Weights of a small mixture-of-experts language model, trained from scratch on English Wikipedia: 64 GELU neurons an expert.
Below are experts of layer 4 (counted from 0) of a mixture-of-experts language model. Rows are named router (the router's row for the expert), up (a neuron's input weights, with its number), down (a neuron's output weights, with its number) and show model dimensions 128-191. Each number is 500 + 40 x the weight over its row's rms, rounded and kept within 0 to 999. Numbers have three digits each.
After each expert's rows: "raises" lists some tokens whose logits its average output raises strongly, later layers aside. This comes from a sample of Wikipedia text that the model never trained on.

# expert 24
router:447547474533459470518537516501499495521414437518552487528525447593489403516516507506525556624489548523414493475567543505483468461527510485490469550454518539513476496516528466528440510509527433
up0:464511361536453516506496506531482576472472466488530485500502571582479504435468533545431518540501467493505541445469490520570549519512507553530508558461478495528449589416431507505507490570425468
down0:524550535437578423517512528479490483531519524495506526449562469467516511529486536517539506461587585505506440525523540513533468451524460442478437504466464462493556529523556508485533502420540507
up1:505507454516505506466548425517474482464533557544579509464500546478409551504503478516504572519458469576456577471610447555492526577529512496494553524482417483527515506519540512473534521615469435
down1:522500539513555521499499497490486523480514512439442410509421479519518456500499529442504453502519444434495490468485521431530498476453510499525461485478550487487478531503479423513440514504547514
up2:472511543508508511521579535506521466481507475493429495500509544523388437518497461547534557482503479579475495505515525531494462544512485439564478550576471536508536549500471492500552466518432595
down2:521481500503504501523457567504566574535521483442517564552408542555448530519463525424497434575528528469532474491467486465538510471451503590478527471401548491506439496414493524481437459523515492
raises: "ael", "the", "lay"

# expert 19
router:474412537455563510456512438510560561422500475492492434417560455514553509541458489460548414619552480494503509595548584433496499434503435486525528513526466501466596508497444497471507512545519500
up0:510439461469542472488533514529501467497557432443530451447578538524411553526447498506547505537486529476484526547421577466503481496491485499445540481471592482534457440525573538551485453453502492
down0:548521445429552470581480499494518501529477454550514484545524485443491458534515508526516535507568523571509502499515510512419499543399458508519461457504495484502494439512517543430459470534556513
up1:428576493454484494485508515448565494464451450528515469499542483532528512507548508507515472516521477467581515476540468538510500481525446561469465505541503478476458525491510477486475484520507504
down1:513467535500546470564483442520490460477538528471548508505403474438507479497507441487515549478485534479469445523527472462495515538533485497445467487549507471509565491437533556526554562506465438
up2:445487522506455462580549560513398481497521421523519479461488549536485427568549479516476516437470463450525485516499496501498450508533464506505480494520497491514440537531512536482563498522424490
down2:530438501486546514512454538432538495497389506464465582514548520497534463524445484551490479518515510554524456465500501507493398507502509529455509504550557467485505540482515524482549509482528507
raises: "cl", " the", " F", " L"

# expert 28
router:511469464563420470571465534470570482503535402520572516523436500528523431490544441512431532606486432542534468483582528541572536479545501506547548516466467442493545547422501509544511480471462535
up0:546463489539457459508446512538539449507410507522605466501491571497516480489513513396541494543458565518397523514466470479504460506483476502514581513450524465507489545585510453551467436480506511
down0:515544469461514532506597530506485507478526495475456476515526529554489518510482436488468519527576417451520505515562452570448469509460513513494396429519482517479438439430536478510485504496522454
up1:453515450548591494393489494505476536466552499532471555563527535524540526431524519475451519516498572488531486456535490552527490480463491503519498464482522473451464512524513456560501506483480494
down1:491526511467549441505503510538427494490550585448491525540513517498530519460473504509470464466515567508554537513455542474427472483527543533431472503537446450484515454536567520469482482553518460
up2:459540542518562463497463553501423487553556519431498479530506467505528527511492552562500427484446413417463547461488576490499577447541502560501461412529454507495464468500479505517533457449528554
down2:514487463584469471533514513428476485519600451534511467540551457468569466512563442482441496567516539476425545499469542519423520561514469487568499499512478500441488494509520508534532563590515486
raises: "ly.", "ly,", "ate.", "ate,"

# expert 29
router:493484456518417481493457459487402457482469430597489496424417479486556456443558519509496476500488477498465490501548529541534499428580462492448490529405524524534486524536492525429454535498501451
up0:531523451557496474563561465499493530517513476400477536535552521487535472462495481515460472475404565535467532505525543490461443493452457514466525456539516410472435488491487494478498434571502440
down0:511492489541459466494494544560508485512456550497472549572512427455516478510532467480513543540479471469542506573488510456542545549525450454497525521458526573535548610440523404489548503462515414
up1:553481513516400477508492451505403494498487456521491458533472476483496487490503480437454487452488547513553456458583509490506422417516511484492422446476493492521424543524430472538442497583506507
down1:471494479420556471549489491537605516513504505479482576490585556486512465496493498494491468513521464497460536469395515530540498528451502540496555601539517517518490513486470459496585505530453513
up2:480494512430459483546434473474447419476518485483492405473509532518521529485528489481500383433452545467448500485541517517531447527439410481497453454474594481464526509487459545421543537517504450
down2:599495529484535497481477503576517501521498492435439474461528543516463571531508474416464513557469438443474505455516461533513494531470556508532500454424437464563454501491549476489455460497562559
raises: "AA", " could", "eration", "SC"

# expert 20
router:473607496448482500507510449475484569460539489443412519520545479517526501502519518520474549411524509533443587501569491456527571543547518500526511514497455544502508495476519501538481530564514568
up0:439505567510506495478547468560557523437464510518418480513450498538460495470535558544475519527571467538473553486568466449507457506487496449526550520499506499498505399464528509446451562483517536
down0:519531461441515509495502497439461501594404489466502504518532499537519448452499537523451522454468499428513494578433507536525576471494519506470471509472457480497516540508495489511544500532480555
up1:534567523520480512424484561447514492513507512580475470544530498511559503510513494488488410534479502537567532466534448494460498408504524454498512476503542486511461492525452497502520469433509519
down1:509536488504570484544483416575519474446524542402426486459479576482490529494480482543496595470543524454442402530518504483486506551488468536490451481495494536512560504489523538504515511477454477
up2:485491485455545510491513488390482548498466439460433462419470483525464465506513566596449541491519446467460519531548470465501530537563496537498527447510440485509585443476521472489461542481481551
down2:474525546471505460476473468616506467446531526490457516550578533518482466526529450475545507507542514543509522450474452515532488455459550456520494500509542510501499449481552513480518510518536489
raises: "Scientific", " ====", " ===", ")\"", "General", "\")"

# expert 22
router:431541571490542479503494498450515540522481559493529483487589504496480516484482533551540500515495426463492477553464566497467526487484532564479517499494491480495468434470514414560492522473499602
up0:500495543495555521536509534486460503464525467512411435512477489479498420542521491435511454473470523519502489488498487460461432472508518460501545552593494465538468565542464492513406468497489481
down0:522483510492462504463409506545526445507535532441496485524483472489476491486455509509537489596511486546491487516511508460525485472478495421484522445503507533492541491446572536465542472596540554
up1:479560517465533561542541550504494509497416520495429538476472432526592435462595467491475542412480542484508499559536504483456550463496492448434479510466464497556516613484447478467482518480508508
down1:517489509445544485487471484501474550539473533590548527535473517431430490539429468409497463557507468561493489489449514442524460475451503544489473447531507462512509497460500438493414488472507494
up2:543472510535475531457440481525494499514484522518474551526480480443490465531537474449462506432559475427450521504490499511488426469537508461552514539559461502561563610519467438518499543525498469
down2:522459485543435437531486540487481508491495425493568546513535556520501413551486532473524500518523532535562484544519397543512516584528499542576456463492488532512446448510465475520550516442501423
raises: "y", "iel", "C)"